config.yaml
n_experts: 160
lr: 0.00149
beta2: 0.95
Below are experts of layer 9 (counted from 0) of a mixture-of-experts language model. Rows are named router (the router's row for the expert), down (a neuron's output weights, with its number) and show model dimensions 256-383. Each number is 500 + 25 x the weight over its row's rms, rounded and kept within 0 to 999. Numbers have three digits each.
After each expert's rows: a language model's description of what the expert responds to. This comes from a sample of Wikipedia text that the model never trained on.

# expert 1
router:480507489526509486497460515551475531467508490527523498518465491511509497477528459538522494461488503526550501544491516492543490456442465489479466453538507516521491547502535465465484502488482496480502504493483514511489490482470450500482558469479504488484496480490523510501501497493531526481521470501540462555498505516523501479532500541520500532537510490473484474489497511502488466535526
down0:475487512466501526525478518522470478521502501528529497488478446493520555514501478522465499515496538487471507491461477474501541467468546494498550483507510444444520491487493513516506494478507506456460469488500520502484463526449561463500498482495529501490496478492516489488529501518495469514499467491481474532501508486516465467470507524481484519554514524497468504535494537535490531497490
down1:502534498507505510462491503494539501531540530539506543500508498465478526494541528486547502513472547566487492490474509490518540507497575499515484481524502534513501504536499493449504479499497488524493513458502516492492492444526519504478516523530494463504455461518464496483471536501502474493528503469522528511535494473484512510485540449512476524506484512498519496487487516544511487507488
down2:498504551497480492462501504501467510465532481486482468512510541465472513496529511477483497511489532498486519511498501489491496448487504455483533542504511477502492533454529493552545536455544505478483508503537509480484522510489486483544476504503493548497477477514523508476525488488495502522463493451433491488472500496502425499555525480466501535484491468523510486505519503473464467521489
down3:481466463490516460508480497486461495493479515488481442481522502493483517502557510509493416510530579464491522507461520510519495533476523470512468518534477494495492497481500500501503501523482528477556502472485542504473504513512521483486500506531522479488511523527549476491499496506479496512528519513523483453478479483529502485496482503483510524499529503504513506534539470515490473480510
down4:489520528475478489496506523491499512482498486490474499479529506510520471513511491511494501564508514490524533502519511488466508452432528487469491488512487504454482503480511504524500527510516501452500552486493530514491516529489500477536479510519536491516489493511471495531477480425499485511440480460525502525513450497514497489513527513490518488520561488522459480467511504476468503488496
Description: Opening pieces of given names and surnames (Dick, Hugh, Ho-, Ru-) plus dashes starting infobox lines like "- Country:" in sports bios.

# expert 29
router:488493492551497503493480518446464487464531506483495441489500462513475454512495506534510502471512488504487444454539475519476514510494520474531494541515534490490503501507533528520493484511517494516503525469470460492479495475500509489493486498553552427464532516535474512532450467498450519502524517500450477537472477501491430528514481499478498471505518521527498490509495514486532490509511
down0:498527539511466505501447494482524493507508502480490527492518491510476529470503512510458564509530509506488526499475532502515505522490481512458504487476522506503505487513482537540500530554507465456490449482488485481524462533508539480572478520532500512522441499500516500499505506490475496515536523514467521515470466492523441524507488561522486500510446514496511502510492492503484526508500
down1:475493504457466493474484482508481510560469470528523548472510454539470505484555515526515486528503498486471517477501513489474486507509513493463484493513477527507461480471482522496504537534484490478460507471511486494503460560466518506550484535490514473514505488521546514479532471495498505507492523515547510498554487531487421503493462479515500532531533490490493533500482444454550441491520
down2:484524535511447507493487493533511524488491473480518518515491507485497483500520517519506535508469529534485466515505521502521520489447529503490502511437527484508477475469487511475476514534520484461512486520521517469489513512526533449559485500515516542449532523525510537498499492456541494546504511549517508493504454485547523503467528497496485511536553504493486493508481501522507501423484
down3:515492478484525474517483519490521460515526490528501482487476502492518477531469508509552505519509522477484490515482507471513495483509522504505451504508518540487480487525500506494481492488495560483526500531503498476521500565470480545506493496490531501518496530491550497476471504478504428507467494547481486458522515525518535497502545498509543485470506535511460461461501492486518500514441
down4:501494478507492511466528545494525527526481486492529462496498511511480503489495507533482433503513452519497465491471506510548464474507555477487499509484490511485531479505511523483483514498517491471513474491543491481517505468481525502533508465474502510514508509477495541496492471484506500494473511482498522513535519480475525452535500497496488497544546536501479525521518542428524500473489
Description: Line-initial dashes and field names in infobox-style lists, such as Binomial name, Notable works, Scientific, Genus, Species.

# expert 34
router:507554478522516483460451503498483473485531479516494469487488518521469485529503517489541512466516489450503497486501519514505487508475485523527451537446524501521476502521510531526471507541494523509479474466488488515513494502456506462493472462517552454491488535500479530479488488497445510479496466485527519512498492497527457480536469487464464470494541516525549489468504473475496505551490
down0:547541473490502549522502519431506488519525519527517485519547492540490500468532498520532541524466490506491460469515535482489542515423508508480502485505526521478467470543487470471479502496474505485476509469531515462515455515518478503524523527475517531498486455501467523468483510486503531542471531491465532504544533496485507541526484501494462499512511447532509523513539532515531479474502
down1:461511496504528523490502486521479544464471499514473483489463481478514529480518514516521501517471519498462468463471472474499517466525580509462504467497514530467525506510496465514520470479508524510510472526498489512531477489517498487504508497469415453468512474494479499510497482517512525522515531499535469524500491534505540508510459500470503499518483528507465536467531481438494480498556
down2:454500517465501513521544501474539535509456529523501494520518495508493524558499498534485489518463502479504474493525488481509520506497495482500473452454529547454503533538509540489493475511462564517543511530537483472515470431537518470491507480475497557531486473478459473530511507514536469509526495504516511497514516513471481504545470484465476504492493485453480529488499522504502472503468
down3:474506529552489499473464476527492501505495484508499508495472514481490496495492457482507438481443532512486498513481503479427513491548554531523493489499522522449503539527503516507534490509499488458527481514511493498511495488493541449522498506447495508459518441522508498540514474527487511476506542506524498455508508536508492537490526496482482470516512490536499502543523478465544469526562
down4:441510489500511528516509471498517479505544467506502508504512485527535489498511476547503528510483512528452484472456484485478487474483549486480528491454499497483456500493554459467532486522483515514481494501503512484477473524510491485508494511495482510500499514523467465516504522499485454506483531526486537531473486528523503475471454508524502546484488509516522488421532514473498491477467
Description: Dash markers and field names opening new lines in infoboxes for ships, military officers, films and restaurants, such as the dash before Fate, Rank, Driver.

# expert 19
router:549534518474483474542492517500455539476474555457465545503551544487545504465466486502462514457512508528516537486476506474502473462476474501507509469492497518521487538474500460523444496496499507521503478544480547482486483508444475482531522521507493511527514455505509517487490482506470489485473478471495470518545491526526514514457533513500491512519533483477486484518556534470456512523473
down0:501536541472492507517539456497518493519510550532518459519487559509478481476502524506513536485514502468495500476516521500451511451537437513514517461494486469513492486487487518525528493539489504492516496503542502482493492496546520549501483508485591481538479496485500508528521496484522492458530501519455493537477472500536498498500471536554495497533484477525513479482526499491512513512490
down1:489440544494535486489496493463511474497515522520535483551489508510488515486453530461503483442546571539511489493497497543549541487504483483494496503487465501534547531530499494507533504456518503518509516472504529481510467517521486503518515500513511481487513498538536477494512525527480470523488522489509430492511531462480535514483478509473481465476495527482479492474510485495536533502535
down2:509515506494497523524435454467499499512483506510483489555500508474527500526487532498514509497523573515421506537471507495529519462481506510499491524483484468490503521497498470484523531510547500499552479501502452497499468499531493496531507496476517519518481458530505496522491502429450492510473523516517485509459515522511495504529516484518523503474537483526493509498522477512500496496523
down3:518497541482505484495530476525553475535539511477494511493520488430518539516519455476463520480507582519476505468458512474562484515458492526517524507488495499502489547500505517527486525417553516507467469514511506515503513506526552484483502495487466505510490478464544455530497556535492469526506496460486473513485524529512476489508514520502480515514500514509516491459497495517520495474517
down4:499492556521535476521525494483477531453485491462534492508508504513525481506492491581513505503491462468524506515452519503479503490532492472492489506448494536514524471471516513514503471508547512492483537487497495547551474494505516498511539495495490547462502527549486493505509514484473477545467541513521467504515548473475500503469475537464496505465506514553459497525548518438521505509512
Description: Name pieces like ph in Humphries or Stephen, Sch, Esp, and first names such as Jeff, Jim, Chris in prose and lists.

# expert 23
router:518547493538502498536445504546468465484500479521478508467491531517474549477500493472524526506477507481504487532461495511509493543487490504488468508511470485501474473473494492491454509495529556491519469510498517511512471533460467508494498488496544482522500526528465527534497481526503515512522469525521507493489483506510517478473529527495455460523474518476532446489487521496476460529522
down0:486494515532461516517466515543545514483554542494460459525509490476490479490502472489476514509503539496477493517476488484545513500535482550503506501469477457482476518515548493499477490515499516496581513507516493494469468518500505535517469496550473539493489479520464540483542499536463479543512492488528524484455524504470501502486459490494479487479465486478503467530523523515490496525507
down1:490523479511519513469482483486500467457513492518490499470490526501528526492486482515457470495518591526495519456475499481474502512508512455506524436491490550481506502484523522488489535482496535503450508523485452512477508494492490523522547505498529510506512529504493517503490508505490520470523541495451483506500507499514489513529497495494490487492568492456528501534469465469458477509528
down2:534491480498471507487450542507500472477471516470503460555526499533463533489510459517466483512499598496530482530496491545498524443456489522520532484495541533523519545513526489490507508452525477508532506457464507479510486479499512489530492479494486484482510527468524513516502507498493512493515466494543530492479477483504506486514525482492504496507492485450485505534436490517483485479481
down3:498557512480543509487530507464483489511481487497510474461508505500486491488514502517510519481512599482509490473482477518543478486498481539488483499478478509480475554529509516496497518510484481560528456505481509478527506520469529521503512503551512505539552486543506512452546491495487519510510487487489495542481481494510508484472540442487560512557550451544469492481488496493522505576501
down4:495504484509509497521493521483494509513495498490488518474521485516491505453487531494492491479479570462552511513516516490482502495454491506517507456522505456479499443492472501515498502541515472513576505509519451495516497510493493513497522518496563482524472480452480510522467452490505519479510540468482470524499552510500527503508469514516520485487459518490525478436486456548516483505478
Description: Opening pieces of names and words at the start of list items, lineups or table cells, such as Ha, We, Sch, Da.

# expert 20
router:497505511510472491522529504455467550479497577495498515545517538500570514483521485500488506472500512526485516506483474547530461484472507518477468491529529507528520529485526466474522531488481512539488447485466472505518496526498490531495531535483473517530456483446508526475487496475468524520470511473519525524528477500504519525439491532513534458487509444506480522479498556496486516494489
down0:479480507505532477519502545472520538508517466503458508503512499519511521482461526455488478488484559458469485509546508490496450497463518517520456480509525506497511537563465510478500493527496538493509552490524530477473481536502543483494465518466531466497511467489500508496492490512493519526478489485505501479508532484498476524528509474542497503478576499519526511490517520515476502526506
down1:509477512505528499494488530466477472503525548476495450468520501525434520477506532479490499437518579509514532493514539500538521477529460512519514529493535522515531495430498505491479536537496482495574543491470496473473476498489482507488501482485510469495507478472491499541536476510498527490478462521512493523491521553498462481521479495477528476486497471499479498503476507493518516483456
down2:534517507541517481474482461515497492439504516489509477505485507516505511473507487481501478482520542534523467512542511523487460476460478479510503525500492513520491498508520463512444526494501448519530487529459525522470481520510510497524497538496494477481500480542488498464511511520524500505475523500499493520495529476488491493478489497447485521509494505505474532497536463506490515479510
down3:528517486496481483507476480478520500490453495483520470540471463499494504517480514446533455549480483507506484497525483505463489498516513516484481502471484492494519463472504540510488468504537491486536470511505499515524475492494464551486479524529510502500452512481519480490513486526474488511520518472497520476480505487488480497555493470516509505524500484510520544522458497528451472532508
down4:503532472486489503493505516459525491459510525535496444503468534555489511491529514561478529530472457531500500500498524482490565505466484485500522508581521464504488514524495544484485497532433530507470536491527513503474519480460513525505481483534517499506501490479433518501539517469510470465533493519545521525508503550511496486526480503502476516553491488466497512502429547502502496500511
Description: Common male first names in racing and sports result tables, such as Michael, Jeff, Steve, Chris; also abstract nouns like idea, result, threat.

# expert 54
router:534494504512514492497546489528538500506524519489477480499473529471532472493481489546511481483510510502485479446473539516534530484475520504460535511444533515499497465485470468479545500540468485548504522460501468524475510465489507488538519512480464522467465479480487461495489470528503483522496506474481529500512503512521520549525474535472484483484486532482511508458490481490489476443520
down0:476526512511482476513516499457484502511523546446498494516517490514513496502515473544476555552552548474550482474511513488502530509518486508533505474492474511452503520495552570487515512515486487488534477506513485538486493491467523503510476461485468512441498494498511469512473467457474490465527487538512562522475455495511501513457483491520492488515483472548459512469498488519477535526524
down1:488475502538482508495526499472476499488526508525485495474521545509505476484528494532493514516455590478557514549558484526487518506534481503459474579523502486462494523510437509504481486511500499507519511520458460487489542484505486527476532528499477516529451488511516465480483503500463502511531495526490468518458502509485520488505464489478505492478475487422544501508500497488457507457490
down2:517501574521469504462492497446507480550471480511464478520530522519480459488551520520473505513515553487475473510534544542504489542482529478550493523483497480489505462503529523497502470454484483468515528508482492483496509495541489499521524528532514486487569486470503494503475478489476487525480507513489542515510522498501517474495486499498480503534523505507510536495522544548529550523481
down3:413508500511488515490489480488545466553482452519450502528535528496519504521474504510492506469523552523515571497496506533503523508506518537504481532510486489550565471552469489504508498539518501518494479512504503489517490474493527426475489491555510465525494519474487507475478511504527499442520467514515513510504485504487532470519512479478502493454497503483475501482491502489532520547469
down4:486490496507488493496508488500503531475475544497517524552531473495497551466487475526513492512527509501476468545538532541523493529488510534505505503487511493490489482493531543479478472474475511451507494507472510516521499504534465484493495489527500508460477510481533464511519525432492468495492478525542496489536475532538474454461417487476517497520443507464522513514506495506477503546501
Description: Numbers and spaces in reception sections of album and film articles, such as chart positions, ratings, percentages, and verbs praised, stated.

# expert 3
router:518477517550466533554445483493440489489519465519454539541525515455531519482470497468506531456469505510489500505488485523524467457488468509503453486485482506500492512528527472513444496495481508527496474489503497508527517501466529505471516515468503517500501519494475501507530498504496509466496511505513487519508482480497473501475516530540466508483470498523507487475486496501498447497481
down0:469492504514506494460537464511514526497493547496483474490528515490475530498509513531484492531525551489463476476495472485484514533551489517498450487466508545502498503536496516500488513499530560477516509475540497508497497469555556486478493462554492487499470491488495500524537523504516494520460484526547509522513545499532492514444504471503473451485473507526505455525497497477483505514527
down1:478521559504505532548532476512498520489474521502453486497477472491513517502466484466512432535510577522497503500518498481525477504541473447495491504505507452492542497508472485513487509485538510487523527526536488511513455524526480529517499498505493513503518509487501524487473476510521517509524470499504468443490506484487521518538491529489544487491504492473472517491498513508527508504485
down2:492520510467462469506502483514524506472536535531545516475500495510545510479515489515508502541517519506517483452455487526485514491469516524468456510471528525507486473513533499474460528535478522518496492490491482542497561525445509495525482488508491527455546510500455529510507488514477504471535485475505492475514445507550521480513485543467471525558507503485504509512519475521494494518488
down3:460509521525499497454504508520458486467526515491526515486536509494527515489482488499499537508458512447484448525530469496492481479536497503486510466547495489520540493489513527491514493508528515539495486533503509501510461485524545544465543495524546492466473486529482540487521508493484489497468516473534477523485501489457487507449515506485535489495519491478484491468477485496496505484519
down4:487536492464458475489499488516492509520523498521516540551516468533487488498517525507501527501521526472518479499490526546485479504482476517482484508563466523451483482496489506512464470468497486535522531470498481502497490469525484465493517463522502467501542476459512515484529505507473509489520429478499548518514504486492495510512489498571510472518510535515499540469528500502534473496539
Description: Subject pronouns like he, she, we, they, plus the word piece "he" inside words such as rhetoric, heart, Rhee.